config = dict(
    routed_scale=13.6,
    balance_bias=False,
    lr_router=0.00177,
    vocab_size=8192,
    optimizer='soap_variant',
    lr=0.00767,
    grad_clip=0.5,
    batch_tokens=131072,
    train_tokens=438300000,
)
Below are experts of layer 4 (counted from 0) of a mixture-of-experts language model. Rows are named gate (a neuron's input weights, with its number), up (a neuron's input weights, with its number), down (a neuron's output weights, with its number) and show model dimensions 0-191. Each number is 500 + 25 x the weight over its row's rms, rounded and kept within 0 to 999. Numbers have three digits each.
Before each expert's rows: a language model's description of what the expert responds to. This comes from a sample of Wikipedia text that the model never trained on.

# expert 8
Description: Foreign-name fragments, signs. Word pieces inside foreign or unusual names, especially z (Prizes, Răzvan), capitalized name words like Centre, Bern, Liga, plus table plus/minus signs.
gate0:485483512507518524502452461510482463493520492491521486494540515510506488501555481484530492536469483535545538526509494432511496512516501505459554517501482521451496485480512493462503526505569528466513504507517524474483501485474468483524482524495496537519489544538481501488479532480526511481517518507474476496471510518516508494498530493530485472500472501516486511508513532517509495508509449478495529462515469537474525508531485462480490459518551499479491501479468486459508519466460483470512528492548482516479453533499478525505484444498476442471485515541472488497554475503520510521
up0:505515499522463504505528543523510502541483547502466551501502472514524521507497491534486507439503495523453459496475505549529481503484517473483504484491547468519513504485467481490475558511497491485500503497513470530501518447479506486504521498472486482514501534492494509505490535504418550507472512494515472459555490538486489522488511483483522436498544523471489520505491473498503540466473485523489488465512464497474510501474506533482487532485486468439511477488483513504464495510538490483503487511497481506472524512497507486486477514505529501430517477527484517533437482453508517508
down0:557526478499493517497494539489509506480550509460489477474484488492522519507493504504467505512497522470444474507512520474498479494501499477506501495507476534506483528505514473459437531541522478501518497534492511495526462502465486490493531461471513514511454492526492456539492512465507488508478492489504471546487491495489492501474509515515463476426515495448471506528495507449494486531506510462570486486474493525529521501555523499514536495496540544466508504468512465505485532519543493492513491487514495502534521476503548477556485445531503469482480504533519552496503500532495477490
gate1:505514511498503490512508491505527521478521502532512485481492534498488528513528509477500502498485487455472478510518500504534497503471518520553528500466491498512521475471489517466532487496442510504552496487505489505443541505493492538549521524502477492506488550529460513482498523490516475432478493487503497536567480510503490486510558525498512461505475557489469527504543483493530500479502500525498518489528539452497507504443482515481560485533441547488533453485455489481500511508459531507498465523476503529499496484533540486495485496534458525501523480516497464493477482497503529501
up1:504514522523412506493493520476495515482463530486531468479521493541552497471506484473482504522524520450513511491539468511502506508490530545495499500518474529516518476479468503485524496526479483456494524441481520460468478540491541543516484537514463527459488490493513524533445494520509478478522443516476501540491510458533513504521504501480494507518499517492465524526454490496507520511493478526500492496513478443488524489490508505521466440514487534518531487540485475509487489487441540504509478512486478490537512505494500489528511498543494491506528506494479569492502481479481526511
down1:485492423509493498523537530512480510491482471478530515501507460497499461557479497525492522509516498490478497526501517494474499488514534493489500460535470522500459520488502544494501502507514531494515476484455521499485529518540471480500487501508511499505497466552474525485489523497489476474536510461494525493504496526525493538504491515488476565488547477564539481514507494497514527512541547531542548545468509545525508455495521446490459489493481532524510530474503518491450513524557481554523474462488451509535493490507514523506481500489510505459525482509489510474501504504487488500
gate2:530520477481507481520514496556504550460522502486458480484542466491489479510538498512472474511474484477489552509487493507460513505518490491486506484510472514465520493500501472473547494483523513482558518560466477492507552472494531484503518484489514501505535540513484503487521534507513448545506514511504492529496501511510540518487483482478525548465487485497433502478511494490498529466484521494487501493544500477529492524513511555576460507498498483510500527503515463542462491453500523499515489535511531465501518529447490482484463483495475450485493443501508493486500493515511464502
up2:466536506489457507508498496468489496524493496493527509519470498496490461481464515460515483499518470500524477527493507530533502524477497513485505512484509489479499514479529490508447511489464460462521517505488539482543517508527520519519467500476461519542470531515534505485535550478478548471481530487472499519491520485511478484477561442523478458439494481489503491530476506487538504477540527488468464475469465498445495484481494473524527510483477494526517464536533520488526502535515466460540536529492543495529475556487500505492533475499461501467474519506486496497478529490504470491
down2:505518549473466503511466480501503498502467524492473510528510462455475503507508486495466531482523517507491496490508518495504558503493486474485503487462456477515490518523498514479474521513542499464501502517513460536522497492498506494478506513475481524483442489470545513467513447496473460509470477531499485536474539504525514522459483481525478476500447493473498455520495459519542535502497495553492516473506438460482482498496522514517451495487485490542508536486517480510486515496520480504471483525545518487495544438496490472507453540488510488525480467503522442554516519500533510490
gate3:502531503485494548515504511463489474484469470475539455538475513504484479512534510498507524553434540513511541492456473495513514507477503504488487516506541525491517503529524501490450499421514507497492503530508524527480488533506462514521477547529498513534488474520480510520465511502457491486526452530494459474486483530491502506511550530526559470472476535493503468476489501506514471497534502476518464542503491483520463477495490495515502527444506489499511470516477515472514523521462524523530473521506489506539458500532479527471503487521535486487537516535485525506467485485519531496
up3:491529481476487493475517511474493501518500492521486447519453533500448511481520503447486482522475506506494509542500479488517532484545532472471462475508512493508446468533501484528431527482517477509510527492468537515537518542508506586509525489509470450490495489476542467518493502494530486517508511509489497507451490495509486521480498512477519474506501490470507489495454474489471477517469503540528478487443507518512495469522485514547501509501520511500514542509506538481492527497467469524504537485448505480518496552501513524506487474536479480540476517539531511509508533487461501464
down3:521523484494516472469546480495476506499483478508546542520523492481496508476543510480512483486522500500506494567465517526513449465483501477510509495546490559520517543499475494500519479496524486476467446530494481474512500509491536489520548521508462491458512487524482464496520493517509512496485512546493487525485516482467488506492488499552539550507491445497510514535519498523490538484472468480477503514473530485496545514461466483492494503466504453484500475525482552518476458487545555515498484552462480476513470500507532473480512477488469489530533502465518510513512509499494534537
gate4:472510559532484531540494457515532487482504517491488511510469479471496507545500498512482496508492460528456533479548505529523506497497461518512506490471540540472494492494481489516488485500514462508435507489505499449481515460503525504545551477531533548522533530503544526480494494485495530524518502487462512475495500548485497494539535491501484486556488516467487503479497501500459464490482454494516471505491530507527464516533506469518527515516515497471464504502481537478558518510484528482500475468467542492502523528513506509486473519518441457551478480521506506493508528500512519517
up4:513495515504556531550474459509543503527523458528507511501481480488503542519485517502475470495534472524518505485496510523475481510466511570507489499497477489527506469470503487512515507552558507447463480496487449503489478497531488484512542463538504544504495508483492486480495510530492540513516481477496505506506491524502504522481469496477533571476493500488559486458493505502489491483532458521471513495512475475509483507492499509522508513537499512458476496519526459473511537466499482488478494450509470468477517523509536507464516546530513469540505497505465525470547516536476480542
down4:491488499518464521498502511473509478477540479532501514473499509548491503478518498477489556466479460497532463539511494476523519537516514499510538505469500490527520481499482505495493523519510486525533439490502517523535467529525493453493476519518510508515481483506461557427440483508513538508496502499502520506501458508550518516489486521469457464462525508505493507507532566507504527520455498507474488468470485484491466486513503532517543510494493472499490475513521436523506443503517486567516507481519500505493484476510526514527518507474541497505517514483479525504483463478449484486
gate5:516518528465480523497479507459538511508490548492550497467520492495497504522472527480494464474485523532504506525440488492474462478516473525439465495510491524522504505523490522480504482518486477513490561510539478518540480488524486544501476567504547494541488486500485478510475453511496517494500511482472457474480449498524488484503489458489525491509476492520499458524515508539553473556522483476528501483534523481476495511517509511490543522517491512526484543536518517511470469548530524452487501522522505453477474521505507486486517464464484512489498492489491469514509489542528498481
up5:468470494491503568491524476510493517483554488538479489528489474469514527467514502509524538530488464465438506500550449518514507499498481488488458485517479442545537523512492486543507493461499542473492506545478473499520520481515504525502534498484459508480495487494491515499466548519486509517517495503511557480490526524521486535509508492488522499521494527475505516471526514511500495507517508547498470496484458485513521522523493482514519502530504478500515530488490512509492554450484527535481459516487504486515506515436514497515499519537512487458470521473518482445458525525524527552
down5:509507471522509487534480505513500499537460517508504515548467483471514489484453514497513454510532486505507503535491442479478495495479496543526478526513487475479501537532517472547487465472487484543472534458507521507449483507460523541527511531497488468490466463519464498513482451450515494487497496523486486501518510476546486528500503485538498501539500489524490491520454477504501508553508483499503493480517484518507497547545491505534471499463512512534503482478481513536499504507544504458503495524563481500498499522478498547501461503547535472540478475502442516491463499513492456490
gate6:477507515503499489483502496528507511534469488475476536480478466502513508516502502535551473489510499528533510492502496547498502500510512519513544495484498527511524524520513512493489521506466479474503517524468520532484459515487471502518532466556494439519528544503524530505489441513513484518502511493477523503520516526481493493514515459492529456495480462470531458540470527519498482507486503493480571502459521511479473515508491522525463545577503452470482455509483501502486498499530509520501507515481496468487526533505513481470502476491517489469447514533447543481498552561481502514
up6:499458502536520514474510502475453496496539536504514499491532496460498481464519463470502528499495494475473494498514526473538538513497525482496434544475470504461485500530489504474463532498507491499501452465504488529492504516508509497500511534496436535528497456488472541490522485500452473502453467533490512518511481480494531530502516512454479530485526494436493494498532545539490510506483502512526456484492471478530484483500496530483506461514483521471504522504462476459469499476467493517506504492522540583505474455536482499499503526506487521481497536520539475491516490476478515481
down6:479529497471511490465479508512509521498478510465509490498476512480497508476548467504461523491503494491473542556540485477522541525505525464489494476476500528528502499525519492475503513459487493454478519493500472511506491466520475508492479461458531514524549465479494525527516513515542509481468484482518499517549533483499472477518505485482478488462490453503508519493489531505459454514439444497508496521498452521541505477483535523528517495504488516461537477483493517469470468507513501517471495470513550533500506505530483487494496518545530511511482493541489553435520539533477497541
gate7:501484474489474509497520515503495515483520517443460462518454483512547502532466506479505455501489466543524483505529499498493469452485443486530507484527514486505492474511510500486491509476470431485521495515506529489559473444483500544490514537477474508494504557532429508496499530479475491538493483448498497472511501518514527479540501518491511501533515564528511517540463502532497510482517527483493546489502461506526520519483492539492498523490499544493500453497519463506509515519513511504487488526496503505503450501496498511466474544511457474539489509526504539506507479497455492497
up7:479497489531512537490511464513482510465493521492515498507508524518541459497539481486507457490532477503495495540507477519517514471529495475466532457502526536483494478537521505534527539484534488536476474500473465537524502490524454499529543512516528551507462514464489476477494510511510544471480477477486464507432558570511474468491497511472483508499470494492487510481509495508510492511499543473489506473482444511505498511525513455537452500489523516520540492500499470487501509456506511539490481487503521507516516468518569517446502499515472479508507505501521543475493503455511517518
down7:542520482509531445501510526510506494486494503514502479469500476478503461516512533544489450476500495482512493553500517551529488455505498503514522522502524503473508531500513509526448506518463496519506536527520491497461511473499487553509483467483499475491514498492497495498541539502485479475479523500508492570447525539505508502483503505540545506511532505513474526530491485510517432508488491514525455534461534484511470496513510525493490482506557476523509499500524514521488442493464454488456516520499534444523470556473529513496458480500491481505501541529480475536518480513503506497
gate8:520517524494500500474478534546472482505478568488499514470518546498540498447462519478491528469506518531492489490502506517513510498570521506496477487503525493560529502536511500502531490466483484485504495511449485497504475518497465515533508491488505477528504466504477464522509442524484497484475495467508488492481527495506524510471536482494471502554484491434516477475496474522540487497504488500494525507479476491485536476517495497558471522509525480500528541511447492509519522465500541506501499506484475483480518502501445498516498458547511534437488474433527484499458500503501489529
up8:499517482519500470496513519493491521527456483482449482510545435492513484462514466493498556505452498494527487501498528488456503516506490454507503511468466499472538527506498482475508524500507484509451517503465481502492481483525494471461557545499472461492512518468480513529479466465482537523458483563470505488516523513476508482484452534515480500504546534480450496493531524520484509497516502534504477519524508522521495521467468497474571509535482524483504501496490528482533451502515499479499505507488516523487523496485470511524525528551516484481463522492515473457506531473490513463
down8:449477489474473476511509522513529536510472479474508510536494472503466494514485486502480508509503489523461477535484475512491506520499510445517485452455490505482505510554498487480502550485520491445549514507509467486506500507507506525466521460481546479481514452496496508522502501490481537541510503513492530513451525522501491509514546531500497506540526509513514526508542490525506529511523473516511547431537498506509464488463548455507458536533475519515496478492497493497507467487517540485496494520496503511518541502492521515458509476425510498499445484506478471504489538512489555487
gate9:502517492497568484527491454493517497527493488533490479458546537506545540517523498505533470503475471455481487464507491488557501502472497531501523490483506496486538505511548531497477477508527511504507493526471478511484467495495510487458467505527503485487513520518493506563525487510512486488513521492492452483506503483533524451460481513511549480495536512488427507498585487473482501552519512505519520471537496487491507480469483518472457475490534468464478489487504499513532471506483543500471505460532490499488494520469449531498538520497504510478521533523493531489506492534495489507
up9:517503449506518495527506457511488528481502496493522520458508525479492474526490499525543525490473544555521521469489462504506462507458516464523541474500503530523503504539508521516454453522481478524473515534503490513498526502511482496556503503504556478507521494475484442529517484451475534492517487513507508486492502522477524504505492488491490517504462496578502535490542527549494538516530488498507504511488502513552537499512498490456504515512498467517522468489532493528513500499486475459493493477456497470558524451483502504454479513525481526428503510530480502504522510487498486496
down9:503481549484515498486468524474541486482527495533453491516474504540473522494448530459534480507514538496500500477494546483476456529527486496507498467538491491452496497499558500514468488519497486511484507514552532522509473501498510529498508477517524494531486456531521489474475523481471511520451506483498515481507515519493459528532493476464430473477497474497519493491490477494506504500469511529516544511505476486500465499497531535537532518459488504524493478488525469513486479536505464506497496499520467458482526518497465532460497563491495517544529491424510467486488471486513514474
gate10:521488520528518521483503452511502457501495498504540532471523489456525530489505518476492490522503497525516550540496463498513534502478472514510462516450480494525499496518471470513530552456469505505498546516479538513531518494528480457484461464481516519562518497491495463509476460510459542518477489541483506506485479498545530526508486509504479482506525505506499464497507496517500504509566487494487509495515473506497479544526504494520494498477513491512489458468516511494520547494484443469508497458519535504508500538515494517462523516464519496478544540533498501545524505535525498429
up10:502488496498495529443499532476501564502492553463504497494495495507538478486510469471528482454467496491465490487475506491512533515535513528505454484562493543497503512482458514466466477528509483452476498480507481481446475530496557502502477545503484491525501488472498497493521535484506487481499532493492481505517493505495502486535476514502502457463486499492490517510451521505475543549532473505508479495494504510482523482487565531432492465480471519503499511486515536504527506548489520524486497486456473506485491528512530570505514529496490494465507459453489470472498490493469501492
down10:523514483479514510476501505517463509481484521519492477506508516488455468491524543488469438534498467520525457478523520504470501522510523512479477481496497538532508488526542526497497514474489487536468486509482510506515523503523481524499493527507466480516517476516457481478483516510538495484529524480534517526490537519497502455469486504506551533466482496526444539456516480488510491499520472475510546496419512528524464489540496527467485479488438488515494499509517503535509477513511461496478480493556531503512451475525493468483475542474505556530489521515497506466541511537491515478